Experts of a small language model.
Experts: 32 experts in each of 9 layers, 432 squared ReLU neurons an expert, 1 pick a token.
Training: a variant of Muon for the experts, 4287 steps.
Below are experts of layer 5 (counted from 0) of a mixture-of-experts language model. Rows are named router (the router's row for the expert), up (a neuron's input weights, with its number) and show model dimensions 0-191. Each number is 500 + 50 x the weight over its row's rms, rounded and kept within 0 to 999. Numbers have three digits each.
After each expert's rows: a language model's description of what the expert responds to. This comes from a sample of Wikipedia text that the model never trained on.

# expert 10
router:526497551553604456509567506454545531469569521607457537476461449471587517430479536521558529470580531515493425542542444435459545518560581476537546509411451514566550480475549543493468567556563475421546554520547551532462483409511508512556517557553467439448546485545486436512548581484539419491501452541513505388448452615519500480435530503455467463436423424612551512425526498475437583451476489521473448466481526523482566409523375486515466478579438412572465510559475502519481545464543544553566489437469462452396511503528511537524536583547470477513477453461644514461551510556490563576
up0:497546498450409478465531492495435498576442558464573542532470468507609505469526433571472591629394466467501488476483461452512374494491494548435510504471382509495499474477486562457508503502601529456496422567483508572553551520495622473453511481484542439486482548526516520459501417582556420431483487529487523434445505541536439465546515592514499568506526411598383448458473585621651488478432520522438454485506483502548529527526517565529393461460493514530429511567510514483447522517421392499471514442456483512513488521526508412447522450481460524491554569517515590457508461517534535488
Place-name endings. Final pieces of place, institution and nationality names, such as -shire in Lancashire, -ia in Indonesia, -ford, -ville, plus London, Chicago, University.

# expert 2
router:585558514477511440559482556465501495497462516455450554462525464476533469490561424470508536456567440529545582524499484552535528562491574421568599604445559449512466509516458573499558424482537497449490494439492497393524581437570510467523490444487419451525510596563497491528493593496576513538458474543502422453550412430562544474537529546490456466455451445452560456522469455515517452422457407512421502512553548498470467418521379513572547586491449488458464509541455527612521533389529483472487500502552474490434550512458484504409571621529566543479461482593588494467450439430520533415
up0:457549414420487551559476485512501479451503558557459490490565511505452464525550600506476488473553542522598511560541517479437604487496434429511527522551503537507583520447443489465477474532422466550488496496532510465504519400503519416582541505527520452521553489450508565518448428396451565500651492471494532474473497472509508498516410513484496428578473475512347423560559572489544532416537483512453443473464432458475462497382527395465533573531478497492445561542568445616493462465531575493460501465426514540637470418564489515530499533537561460550592575504501454454439507485533413521
Digits inside years. Middle and later digits of four-digit years and coordinates, such as the 9 in 1964, the 0 in 2006, dates in lists.

# expert 17
router:575533517511490485481559577470515585519510496520482529501537511501540545453473550486575584507536578555568534508468477543500494529458534427403503562546519449519422534421544526464481430529490464554574548511420537565491545479533536427617570541601469443579552508531571442485516562422540451495545461438575515504573479533450532492481526483513523604588564425537513487660533526531454501425501498486472455487422562536463442469504461555471451538561514490428503479498443501586521540419574515512431493568536482533457541488483515468550531512583496566534465375599470393534375589486536493466
up0:472499548490437513528518422477460497418444399539504481574518512573469470512613462528576440480456479453531587540581489548497498572497543556556576399424531577487531490572500497558502422442429440369461473451469533577471599483566524553482482394371525507465537456535482547465540504453575408477531540471481502463525561513432562583469525506464467416494480516501570560507558588471596530481475522525499484444541571495529513552462479421411460541387570497485476550469445503491504542569526525497512425490402420525542481473442452414476484484433451458467509526446481470503414458523472557525
Digits in measurements. Later digits of quantities with units, coordinates and statistics, such as 600 mi, 1,576,418 ha, 24.5, plus million, %, km.

# expert 12
router:581470634577472400507454567418507490615436402575514559425447453429553488510552478428454506440574503485555536576522427478478548545525527510465559594479530472566542542449503548463547463535536445496470545578491543558476500455508541485541578493550452493502530512570537448424542564545584504472541427470541562463534453476555540534413555429457516475464451486470580436611557502500465559508425515533431538463524569521502521550559464482581459610490500546441565424507564467478439507450560543530475466462559525565462447510544583490522537562497525529500437475530582466503437530458558438430
up0:457530437455568450528492541571561489476625517477473539472517444506490458517500498466451456460518511556443458456524464455571450440442409501397495481543478500577502525561497402491565579455384493473489519474398573571497595502531498447499486448576624567482554567491474470529482477545536529444468396470483477533514501567438560571509489470542418516570478533566497558549418497520486489424473530539428494560567524476486536507491512503457509436549432448567555507413416411561423483511437552471526471483395465414508518511459437519637490542532432583470465553470500511566524582478477566450
Table and list formatting. Digits inside comma-separated numbers, table pipes, line breaks, indentation and taxobox colons in tables, lists and coordinate strings.

# expert 1
router:515460433589482494546482577419492513529562470548526538433510516493433582552516476449458520578517528473474598531612517545529573486501541547454542517526518461567511478489470459492462544520467488489532582630500554469650478585546522528448577515513484504498468397510450556466534431576597425453543385516418594428538476425522513577547480544493503441561448476535537485540455548432488475474473490516450507504469479531566477475532507448589484454420552471424533474470541500508456459546548588541492467432615416474477430481455516529495573517568441584526481458522551482487487567545460554374
up0:501389362519498512513401500503483658471438450519472513491534566432570475541480473482470568498476534503525511497579511444517552503472522462557444475566494487518507479518468564566523449520488574502491546530555533568442454454458495517564484472553376451332485478386478596555514591449543520531542500445565520486494462536437485486443529387428553472398557554500523509421467536544514473523495529510498467527599507536513452543561519567496491397508471491490491521567479612511508475418509469477534451487511491404545523566495447551523566476503434489415502492522502523570524517372558495406
Capital and w/l letters. Word-initial capitals T, L, W and pieces like w, l inside names, e.g. Tenerife, Milwaukee, Ogwang, and table headers like L.

# expert 31
router:495539507538589458550572553489538468515428541444461547477599509488516526483435553533463562483511534548551556582567413563457510454526547465483491565559578520537557643482487485447442499538581402464554541504462529556478458460571557536557510430556483537517496486578456428528569500549517547543514468491514421515516421505585425546482457580498588533467520441448479485559585494561434554512470543528466542482495490553550575501513510479414440531571596593462525392528525508454459606402434515491477437435536441530512474552565492540535523523508447498578500462563466491508444474539548579372
up0:525612550484432502500458488435478481470490400548452490438541510412498500463556524521537534516546478492412426481485522531494444502524535494600447488486476518481416428453460532548420426493456463490553373519622456575468525486518473512540508458476476543507502474481452529487545538498511485519529508541477509447480549482473441530424562557530366503447472487561566508510496548476432485484481465437502512533454274511418352449482484477544445446528519529581444506507513542473544598508463521551502439573511556585496459516474433577460488447432502536520466585478436440561488512389477407525
Compass and world words. Capitalized geographic words South, North, West, East, World, States within proper names like North Carolina, United States, World War.

# expert 30
router:545556452532608489506522520517509487557613500572499509477470468504476463577481514472444555422497498457541555513531524499396491456593613522452394615436510546462415454467553471544540555495477379403538527514521512469351469463483480360549510542515547526477482544506548508518560566444491521395454584492505459525457471585489439500538490444472474585455475474524534480556545553443573567541467455473493449500429436511485388476589470509577569507480522526492536532494519523493406468484582520511506492508566566549488492434519508481544597466492611560466506441484452563450497571552503489469
up0:526593522487518546534527543530503406500495607441430449451551498543558437466543463511509510567570545507562425436511567515549481394513465449481545542453543588489484490383502482485538529487537445628405524528505509506417486515559461473488482520504500553512503389412490480451443575472558505509509620598582489582542495551474534545600480546443498422486444498445465572525497468564458562554584422509574662530458501493462586406461451548526419531500484478508434530474463503508481463560477553406485428465486495501572458459466518418439524506557457552510470547551484512456540501496527497523
Mid-word syllables. Short inner or final syllables within words, such as ad, ic, om, et, as in payload, biceps, hoped, test.

# expert 24
router:379481500462518470400505501478515477520468459520551497516503437509501497546523517472565476463542489523441473513460517467461507556356498606509548441425404579555556466498499554431500488400593522537531523576453523552470540456538527497461537495521579474507521552529397485472583458436532567567502579430468408417548618513506423423479425488538585581443504480441493486487535495433449529492514457485462554451471531464504416456393467576538474487593464487512486587502460440453491443552507425449521525552472455516484458536559528515504589499382512479460422519521514619423494488554521447580
up0:552577531471546515498491531486441551549418529531515503525532563463508448585496560542375453498494541428427552504450640483574460463591422548553513489433443516516470525533522372498501460459436479429469568542599444389550520408469451404507538547483577622424504518484495459494563512481520500300525558480508527520505547542493538543535515499473483495555450577545495467481505558472462473491445488517465558535459566481485529494543448515507594527428479477480510452461477456460559523532501448485532496407501500463483631532544464395426536547450521480519467518513498464481466474529394522445
Prepositions after verbs. Prepositions like in, of, by, for, to following participles or nouns and introducing an object phrase, e.g. appointed by, signed by.

# expert 29
router:601456631581491405491445563412502496613443418587510570428441467438561486520561495426443516443578486485547520573523426487470541545520517517483564585471522455571536551446487538461552455523534456499468539564485538560474505452528539485539559501534459495501544507550533447420554579547599523472560434462548551467533461490555549519411551427453522456441439479461580417607564497504451555504433518525423544438535570513502508546554477474578461614494488550443548442515562474462447490456564543538464467462548503557460446481542580507535540535496541525495438481515584473480437532470560443460
up0:518483390495527442453440489526468542379527652441604430470530472522520553479452572465536407470468448570429480442395474591561552523472523535540455551535503469540428477487504452542495419512522418443484497501488443482491400592488417493466584524552520528482542482418475525501584565520461422533522456513470482546480525525440572434480528459591450500554552443477520499391434463466518432551549483544461486473534510490527490462474532533528529478430466439603454587528520447446528611493481451445469505465507408494550466463526500466492448536415448497424512474564485566481596506585454553549
Table header and cells. Table header words and cell separators in episode, election and sports tables, such as Title, Turnout, Stadium, and colons after titles.

# expert 11
router:545581502530448496428473452488485564457543487545527496457475536451559488533518571497583529514403503573490474525542585459518523483462525484506588400412509443508546527411431543595490478556542551488516500510592512480504539528482495480452554513454442363532591545558461505509566444548484473479501495440536480494488431612476616450510573527495466480525541443544577508438463438584413561546478547460413579426441567563410538491573562507497543537561455565509507547540552489384497589511497600477455467536544456497494579483466500450536529492529462556497489428561577432506512527609516465433
up0:441550441528466491464467549513590474590494494501523492466576499491541457396531562486560513467583495583302506375544574506472466444648460435507502461494571506490568448588549498510502480466544492490549448418478556511488464511491560481562589497450442518472535474484490468433403497495513480536519488490512546558483409331493509520475503521522407467464478440569539529501438540474437448559421559479481425529497496489491526496473464496463551545513480530486543544553516538504497604517542524509441528462468611455483525572479525561443462489507568545479485488505504591537478533552359445564
Closing punctuation. Sentence-ending periods, closing parentheses, quotes and braces after words or numbers, such as commander., (KAZ), citation-needed tags.

# expert 16
router:510446441526650409473392524483440492547435481493473528515475491451526526591599427514474389451509481510474554547412451461538528438512499528530526596593426425555469480428535426527456464411575543466453479562477560478552587451528409552495548554457505400508485478511529454423527531523504484505479523459547494498464470488537524452512538412481495498556469481505555447555508634471465516433547488422506553474604545501525593508478551427554505549488546564524552455520573477562475493489529502500502460534449496468422422455461496501530507433532414539437401584447517591534538547471492415454
up0:417426564527513507481449576434436493452521545575482495533494525472455552518518524505504632547537524447477494490462449598523593479604519515551421519536437443493448564464596496525518497619548547443449458541619480597477472599396475520531496534437507561533480460462567485651532565448571502546513476531500500460463508507446371546451478492514530528458545483422540492529535478466459575532407538544475529429509464545441602501403475603432570497507467526521415484462500506505521489544452528539538517496488428428550523479613513519487557521430406449478485508508546483470460550517465497503
Space before numbers. Standalone space tokens before numbers in tables, ages, dates and coordinates, e.g. "(aged 62)", "| 2–0", plus dashes and minus signs.

# expert 5
router:613563556566579551408551418559519490518485525544439508470503497482505511502512537517568522459561526505495486510556467412528543508583543532477448431498374487475454563455528502474562466509484478432520535500573507495492604443552484504566437533583447423528450551562478473471512599489528419498486553496464486450502516591518574427463517568546442486492559511565512481437521504474453552585462461489465525499479503603542535455419434475515542458594479391504465487533497591466526610506494543549604546387537443545495462495566528469530495527538601540576454438504586528570530440511562402587
up0:487544472532575437480495565546515436519524548496459556508507508554446539444448514593483486424551454578556533642558484474479465592477507457523517416437546530420549605553428437469484503549466559542427507503551522556477517585565508532481557518385518583490610456521508558534496526580521567521555488485554449499557472604490494459605425453514492467505517531475469556589427448398493541507462328472491529523530490572484569451467516498526483482560506479590442516527518558423461441494485541566565471518487385583472471477493516461506506510460415459475517515519517541510556498546456469602
Word-final suffixes. Closing suffix pieces of verbs and nouns in running prose, such as -ate in incorporate, -ed in merged, -ation, -ing, -members.

# expert 18
router:598466624578483395505431562401497491615431416570515563412442465427561473502561491430442506437576514487557535575514424500466540545513512514487552591472531453564546556439500530462541456529529455484466555573474550535465503463519538481547565483536464497507524523563547446418533555551585518479551440457541548451530487499554549513413537421439522465455461487461583425615547518493467546504431527553422534460524567526502493526553450492571457632489508552434565430489571463474442484459559543539451474466547531543455453508524585497518534545498538518477450481522570460488441526455550450430
up0:513518375410487588511535477459587446483593496471382490457583570500549498468447494468508467480446444535475578454501422469549451438549517484473418554483493516491538488570581547495470494429408467467604546466461510476462555559587554494398542557510524515520489484510426486452506473441507591522421514479533415626520535527468454446503461444490470533528496536411472524582453456553467522466576495487577474615391472462565457492435502493503547543524430454522526556398408548497546544457527532367482474551506417492462455427510483462509529469555476442471459504495552487531498493565463526411
Numeric table cells. Digits, decimal points and pipes in sports and statistics tables, e.g. the 1 in 1996, the point in 8.98, cell separators.

# expert 9
router:533493514506457452546568526456596440515489538481436565418493532495391527485428551416439549470490476523520557486572527407550559465497480389470482428510545501547629507476529500425487526516476489521537480506525487516527465515518423539527482454536390490523467512470571456453500500549495572583493458565464465577457447604449592568564471421430598506434463547473485475602551474560532481558495599490484514566451547534449571485514449537555491479444478534464445524528570455537484465444534431525478520418530575581515486476480538463529533534407417428483426405438544386443449416536540479492
up0:463569526459477488533509522429421487513567503551592498483454546530592522409458533476562548490529544480435505491515472488528484530521497518571605534567542461537485419513497513558521439530512461305517480538511469614466515483546517447562506476508598420496485435462515591516557574426509557476492460565449552489458526491530511494428542490484464583512525475386547452421479533517526540495507532402537496595509498503458494620509526542478530555514556603555467508502479525431474458476472392395482475564555507500501547463526432484478399546549561386498502495500615412564485453520408481495
Latin-root word stems. Word stems after an initial letter or prefix, such as f+act, def, part, vent, elect, that take endings like -ed, -ing, -ure.

# expert 28
router:463514506541556494578520414493551469523576519549480538524475465451546536468503442476476557442463516365582479529451422545451487547521451475469608468553564439459424474509621428444534530543559491442489476488429528399420412499510553569540545555548519459541560479536513556438518520619508493513576545548525509388500508454544569586488498445521547562524445434568551461355526487533440477487473503418507549445471507390446548448525442536482487464510437608590546505583547444521496543457501553473606504451529501459473489549504491581446490448437500477512510469449494537455534445525515442521
up0:465517529475523495581512432449495605410523552445482470442521485489493484551479490458536546457542520564428539557626523500462465570443442631488490479462473444528506498514510678470493449532559522471522530555515508510548504640571557545453481501431431511495507503501482484544490550551469444547476445486521623535489468443581535465462545439474464480482448500504534477551357525473519502428425474458506530436428559526544437469433440547499544374539510421528484529486563400559548446497409580564432530459491461499514523577492472487565493569498571467472414477510448482454565552511489538571
Vowel pieces in names. Vowel pieces such as a, i, ai, au inside foreign names, especially Asian and African, e.g. Huaura, Huai, Foucault, Bootha.

# expert 22
router:544508524533560472528529450456515442505579527530535539433428425529450448500471476471487450505539555591473545537547448500557515475446560575473439508415498530520642490462434561494528546474488463514535453445612496554571438391510462547539415532531460573459425543525490448559508546490478397439452508518480434457527476564518587551409537451463467377391461518514484564612533504519513508525456539426504515588431539551550552503526485479616539512442551527531526448526582482523499572446502543501489475437460595479446449583570487560516536514452449544501525468414553537477513570393472522492
up0:474511580481562508506453420467403496506500516447506565365472444483408497553506471471487441456493529480532487400570478471505511471548547489577575488518501591489517622508397450535499478495495446499461473528514482416524468659559536497533675531531540474521477524470566471540476482494461521572530510546474543486486518468462546530587444638545586529561479479554410448452527501453457496533494421504467511462602571534552504535514425471460552523481549594531503465514507428525568555543461463467577460458465480510440549477498513433505463476430411518478462507435523607480464585441433547525
Mid-word Latinate pieces. Middle pieces of ordinary English words before suffixes like -ed, -ation, e.g. attr-ac-ts, Exam-in-er, Act-ress, perman-ent.

# expert 20
router:497442529474430567567472567462533539491497580530557547462450447429481512480548588551448506502436532563473496533541454458559524605572548475512584491456527571526549578489581583490415488432533501449517515532408503485540495535537560436468570510473455434489507419549430545466457502503485489502520414494413501516497487469552375574508557554457568407484477457463580497392563526458434536425504447504467604414477463508488504492461494566483487534537536476447537476596496478498473517414500572522436487590528407431506409518566510520559547424504396483543478551352540492514534463490517560470
up0:492499504560463506585566510505465590509523631402510495520502530534521495470547526557409531620481523481482544464547532525561375509550552573530520448428374467514485436598477493566534497513579538496498551492582558507359502481627518535436484511495586536482548450483477494423467528439516436539441489456497429538566520564453438498595523460482509433548493476510556471409487553433544536459513482465549489504530470550548450485455552528619551523539527445483529479567474468536535602474486493464452514408383531456505482451434422513515399537415450458524506460562486454536488456503521513470
Table and list separators. Pipe cells in Wikipedia tables, commas and semicolons between list items, and common first names such as John, William.

# expert 13
router:464490447548521441558533512427544426506558466363452425498515443476509490473495490461570521552518441523545571527543571525546460569512452512498532585442561474458540460457433465473521471449530433520506562504663471562528438441412537545418524466534550566526455524456504531496515494517497576499564361452511327583449435483522484501524510483509519466542438461533506534510533505592467628509512589510507434542521478473478448481532444536473473514446571557423528514481526488609461454433573437535465450427504467513504509519490506438450523462529502519536443470488565376535469603476507564441
up0:569491503378447469504295501486464549564547416461459459517426507497485490521467391492504466452468476489509597562474469532525479468518486459486477543506523589396489481505503464560563508464441518508490501449500522560546472523508534562517512518467491405500469403509406439399501441480534462483483433448535471557447518502471510513481499482506533630380495522575546556558471523540497475424422503507575427399549564501572421512582491482435562491562522496470482468580566411528532527550437552426503500548417506549498474447538387496524512490541486531451552499525511521567481474626496420498
Consonant pieces in names. Consonant-heavy pieces early in foreign or personal names after a capital, such as z, j, ab, ub, e.g. Vizcaya, Mubele, Rabat.

# expert 23
router:593475627587485395487450558414508494613436417568514567435439457423554500510574492435442506438581509474544538578523431471458552548520532513477551595477532485575534549440494533461542457518533464491484546566494549567482495444529544495547582494536453507515513530552529460418547552554591518467544435472564557455518442498563550535417541426444511472448449472457579422610554493505464562519418535529421526469515564534488507540561469476582479613492495536445580429511559456463447499451544534545472463461547533542458444505532576510512539538480512542484451479506578468492439539457568445440
up0:526515422574467522507472501597488491487459490469432448489510595400488591500545515524528409451489588496482455482468534535468496500382562485592453456509579530511451442569536475468439637502431597511460546419517501546601531487473487451582418493495510420451426404460487529526492498451498472503495545600589484447550505500491544524439480498517568452567588509555552476571423435511459451525455498511544518503486497433443403555505529496449429487497550471448522467576499430489554543565526440546508505494587453504547499527520476469538488531471418603390622542449440465580469457512473490539
Name and word continuations. Mid-word pieces of personal names and words after biography headings or prepositions, such as Gasp-ar, Que-en, Sec-ret-ary.

# expert 6
router:510515489496463489532456533506448540475525480474462511507462559409500464512535406485478559436504509573495463538418491502531479588470405467563511411476582419500434510458458469490530453495498427525507543432455528556453438489501566553545577535436455500611613452489565468452557601511462480494542516457571456471580405467475423514418431451502552585486493549468558514523483496515453555553475558577469440485522490493450542530541614550483488502491464536526484415398481476491526438604500560383518431526487473513439437539443564590543426563496611572477485559531417467532426514534524418572
up0:482553471540512510429413530522475480501487567469476353423574544476506550528530577569472533544494555527530529528517530499504528409498481392539416447444559554511509484534476501584496492506500574485530500604469531468532491432545365521556568588471442529371558537450503540490494538479507465516496510441515485579369538512549441530494478524475531495525481507488468562506542509485549538487559570476426426563550526513468510428465589479487445417545458512457415466466480506506520599493485548403473520442483538552496530537542577476534438289512602461571490486486458538424457504448489474520
Leading digits, subscripts. First digit of a number after a space, dash or parenthesis, such as conversions (5 ft) and years, plus LaTeX subscripts and non-Latin script characters.

# expert 26
router:446484492449544449484542529454510459540539531509482417485507511536511531591410512556433527489527502486477438496498483441476528586500391542601553486577599475525531542516405534486583485519494566519478486496464569495430586569371494626563520514432541536421564377481454479464487448475531569519532585432487443545468497492522407487415542489451501557509499433490515442576600542579462384464494505485573500491527532483523520516473490560503494502500505485551459396406545471458556420552470512403496482572497550500554511539509558523516504576443472504457490478523511445487567589392555410561
up0:595546557463458606512449630472486605430523511475415481473483596512508500468515437485520452455509522456438507530431521490487555507494472458501529516476482633526431444477464434445423545490588526552445502470490433516490483478447472485494495544556515551472453531433516460578478562454496487436520538500609518486461588512596491495511442484540570530460528563505504575545443452418565480498451528509446426545440558458583514558376518458487532400464520464526504473458603452438438530410478417478475491553438551446499469500523547534553463315493431480491536498482553470569474526505541454434
List dashes and line breaks. Bullet hyphens starting list lines in infoboxes and taxonomy, newlines, heading equals signs, and opening quotes, such as - Species, Under-16.

# expert 8
router:550449521495486380549425543449414498533462462500458533519598438477511428440548454381483554480515519496537499492585468535496548511520547486462524568546525495448511572428440507443532445574432529486516513548556516618433508431455541558441417493455537612449504398536525456467526504520514525535512420474452499509488415458547521533516519421464424513429508520426494502558487530572540470486482540545436499488565593599562560510501525484439435551448442381489559496524530541389496485537571541592466428476491412557484455538538527503454515455494496534568488498540540439500512585396463486375
up0:502476523374624545396492562603461486494508510529467550500530505514539613484505439518508413482439502475588548538482452599510520483501515459493447444508464542471503561498534513482457530521389473479548543522515506518479497547462454570471401598521436526572504483467473551501463543441554510432560448441555496454474595525545515477513479464449510581444504412513503523491383398507549504404483587576495452536555404605530412461439473551552548519463440491519499581434486440591454556517451591547457495606445529469461492530465524498450503433489546469457495517565576456434543554491488532563
Capitalized name starts. Initial capital or lowercase letter pieces starting names and terms in tables and titles, such as C in Census, B in Bank, plus table-divider rows.

# expert 19
router:583444628579488391494444572419502486617429408574500571428458447437566481500568475429445514427572523487556525579523437477458558541507523505471552585476526468562523537441498540461531453536540447487467546582494529545443512463512541493560568489543466499498519512555533449415541565538591518460545422450537545453527458497555551536441550431445511476450460479462576429606558509499468567496423538527419531466522557523503498526556457490576469628494500564444580429503560480466434492458555540535481474481540520550445446497519584505521540550495536523491461463541586458469427533464554436452
up0:500573537510429560499543464497359467321432570458505453484438424452545565521495460403518466553409462460479431434536546498437502500407489465434478441512453547517486511527523507468406456432521447514470473517457461529505523522434544597507470520507562444379506443399485488439505523388472455449552494468473398498575545444542537517521477489585534431567515436482437514487481478510574390423603509488541563420506498498500470459530406568523511483498516487565430549544472521513573447418546442513460531444463507502479476460538489517533476489519514492585582519549486516472532568538511559572
Infobox fields and months. Line breaks and pipes in tables, month names in dates like 14 July, and infobox field words such as city, District.

# expert 3
router:605474618558476388488441570423526485602417424587493563434466458430558467506564504432444523442580488480556509577509444470454564526518526526462553580495519463558531541452490525440551468511540451487464540577481533540462504460509538481555568482541480490505525525559548454426525572546592538466545451445534558456530474502569555541411537448433508459453469481465584419611559524497459559504437518520432541459532565511498513565556470469570456614507496559430551417500569459436443485446536539541485477460546519564455443464554576525538532556510555536506448478525601454490436520463549452451
up0:491443394393514460578557471552577501492477479550533472597515460568470450460493479576559488532500451541481412470563632599485544522528478530560496508505472457508432528468506467536536484491572559436468562391558528521509501648588568558543489491507467465498565487420435451471508551501502574379532530448553503554483478493388533543523398516500476531448477493493410627532487508541486474500484426454487472556539488533524465496455580577368466548441576451576465423528555500448524459472498521552558441517482443542475444470546527496520481521491573464463573539456446497515475550567454466532
Media and career nouns. Nouns for songs, albums, games and seasons (single, album, game) in music and sports bios, plus See also and infobox words.

# expert 7
router:594456627568473388507442561404513489615431420577508565415443469435552489502556482423452514445571490488553541580524444469475544527527522507487557598484534468566530543448488529464554453525537461488483533571473516549480498456518536477549563502532460500509527513565536441419541579547581512466544438459541550462539456480566541522411554410446519459463451485467582428606557514486455572509420526534421533467530566515514509539569466474583467609499493544436558428500572455476447491444541521543467462465545515560430449518535588499523541547504519517495443468513586466476439534462564447446
up0:505451520459599480496497508431542482436584577458424465423528491514455496520547555504603518458485482524394495499582591482480417505506514494501496554479452502537563580592457518484492500488504533511530488477490465569567534558436465481561441497594452463488487621566530509412500495544504519546458530479501461540465530475621506549458561466523531437513586533412478504375512525524552454507588530453628472518400549566484573534471510486440483529626443416651504557585477542480445524549449552592470502491462489571473531411457436504468485480515497527518556493505499523523579508441422550514
Table pipes and digits. Pipe separators late in sports statistics tables, first digits of years like 1998 or 2000, plus sentence openers such as It, However.

# expert 21
router:436456544499449423546462547491436521485405471506496546444472484439476566462516511406550506460487545433439405522441567516538589519550595396466469424551585492531414597484533549429649466521484530507548563531441508484555519446491548516472482519442490460573535524392491462449537433579517582455551481450511529507387477424488408494548576532437570507468552482497521474392480480533511554525466509572512495507581592417459561437463436457456444542491497597492514510532535498394477511548420472526531462454462519561544514489490439487486473478425502460451520565513482502457504535602567536516
up0:454508521443590537504415502448423441502463588493377380434464477570482546551511556495551573447478582542497488462558528454475435479519480427513451469474462461451574483548584539452560510455449513465501490469587531477441515421465466543611501604443554472501473475587496548472487556505568521538440460487432554537525438481479510599447546524478573588552538511454570468487496487520482494593484491434473462645394517558361464540495537529416492495533481468514548449441488431531495426453454535532488512487506518485477581487400570510431470489499461437426474493487445454485520534440412524484
Pronouns and vowel initials. Subject pronouns (he, she, they) and word-initial capital vowels such as A, E, I, O starting names (Ian, Ivorian, Opposition).

# expert 0
router:483545537421458513495504495473529499542427572482538503610408465485501519423556534499604563481472566510546421534389522455488505393529552463504436428556459506539435467532582538518527557533530499473497481497419443565422531467519483394585548567545561514557447379481571438485557500405499509499493508475464425577420537515551545513474495495469549497443607516475508435493528573457501574465454520499477466484535547441436490552455469443453499489466568565425560474463555409456479536484393483450439532568543584533576486582551468445476472488407473505462484601457547534466430484504536477585
up0:471469485449511515494476450513401474407542566435575566391546484485486450458437532466449524437497514483502449568455513453501485522510472455485558459545441506489496360522513441454505483414528502569512586601473476531520398494508351492413515526503466464555624527478539449464538569519434419548460503498482442491536427407440471530495418494500514477546480443516581444576553479541467533442549555488534517560508433497526493467527467473448452516474495416533553445520486553533513536528508464434387541635512483549488509557451452451500532566430515664563439497508541499440432564515528531524
Articles and copulas. Articles and forms of be or have opening a noun phrase or predicate, e.g. a, the, was, is, has, often after there or it.

# expert 15
router:499524524511356476542561472504447434526366445417564530526515542482557414447462471490579509494564482444539510449509586472502475437445502425471433577541530484519513477496471477469460521525491445558536532520568477592545451437627434450549487473567563599521493500473610486490500395492507529443482560502419584523513519450429575522588559462554477450568499461455465441574491525475525429535497500541497495399510479473569492559538604566417453554472548550429540504427514459533508431590487517533384523494527593589540490450482491527522504517439465518523486526537438512460452550487485421456
up0:527616540513514522460511491472572407495502517475431487577540562494438470461504512533499444501459455484414371439417528485464473477491553510481580508520514482482515549475611512403537556439461576492541507466508572416528669533467473412530481458501525487458383488507537571420506534586531599504479507494477524565528455594476505548451503510433539580550549447521481447530388460459548530520511516512499533500552531520515435439526513435482535455464455551544561448549451428444538561568555528508360431526471530491583495540436569432449416521480414498525549504494524470571524539512426489555
Word-initial consonant clusters. Word-initial pieces of one to four letters, usually consonants, such as c, p, sp, comp, fl, starting words like spin, compared, Chordata.

# expert 14
router:599398565588433448544505554449465531546423483533556570537494419472527542436560513458507426532499535503542522548535389441542564543464536472500513661501558455567538543477533504477530493466566473540514548569527498515506467497505529480523547514548480522570552528559595508459505457582525516520605464445490494579536432514547518604424503429455441466501439471491594456482531623549484462503408552523479477496520577495499479464483438600519477573391408581453597463494544444550448481509441414533505416481534489528502479510571564497510589509538589553517514462534555507513430528495531519458
up0:535446484481509425581508500522495506506480523561476365525547554410484612465434436478553471557561504519425503499439513472570534445548451481412469533534551560467516459596500473508468575573479568485504434517533476440599406473460554471431492489466481540428498519566540488542533539438424471480421549411546472573483513480487468503490446547486521486553530500642549517445470527496538520556457582581541534541486501495462519393472409544470476459530532473448473459479531497474566452453389505484559427470604519451448433514494492496466529506424624521514641534486487529528505355454506488485
Foreign-language word starts. First letters or syllables of words in Spanish, French, Swedish, Romanian and other non-English titles and names, such as s in să, La, el.

# expert 4
router:509475469593524636477495472445537463539431499556576481535467443561537584454490509601479465461490505476506421421467473514550416530518583505438432443437480501539567566488535566507543436505531421400512461580518528478531458466575531419481517473513543441522475484514544428472497533460496570497537431554537553476511582480554517468394472473533441491388569488504516493457578490454488548507547419463529600486526526558531475479564415444531397526504541467589501553547479500461456412468478434494560524553549575512524454483498526489574565554447599519422506462522428458527524339541517427497
up0:395445466506498496469460479550512476493526530540529486474538521507461458458480502536508388546477410421509439406472501559513589519415552448487440465548541396525450500477524573559510565463430583477487489484499495569510519504430511529481527460578521515461469523456466438487444491579531530560460516422431533477506536538510511486399547490505464427396546526536487509498496600549438565576612533418508523494538489469405638446483514514445483438521548536496417463490509625445521472460546476422516505513535535522547594474549358479627415583476590487513601496517508532536490436503515474546
Conjunctions and connectives. Coordinating and linking words such as and, or, which, that, of, and commas joining phrases, e.g. "summer and winter", "sanctuary or rescue".

# expert 27
router:589455626579495401496447565407506488621441425576510570414462457440564483508556488435453520441567497495569541584524426485480546553525524499464562590484540466568526535451499554475543457521531455494480567582502535542471515453502534486540573491536465499518533519569536442415549574545590506460556440473556554460528461482553551532414534429451528459474456468482581427609565498507464568495422528520421528458519563509502518543551450467593460617498488541432556445490555442481451494451561543544465475468544525551462444503538592501534548552496526536499449475523571464488444528451563455447
up0:511456437460405548546495546618507500370548580513492452466628530477496569575468504452454529449522441536566543464406578428511488418457532522473490477448435484409537484543522453620522491448440565578501521513597526518472472490438497471448455543503486482518545502456609487463442439526405449443445561585445453542509492551536483500514483509495525495547540514585467597432489486581552431621476464449460487499465594521453499515512540520510500499466509455586544516467515450570513496544458483527540426553443467484533532493445563513506519506566525477501573606515483534496484418590358486524
Word-final pieces. Last pieces of surnames and words (-ev, -man, -ov), plus line breaks and closing marks ending a biography entry or heading.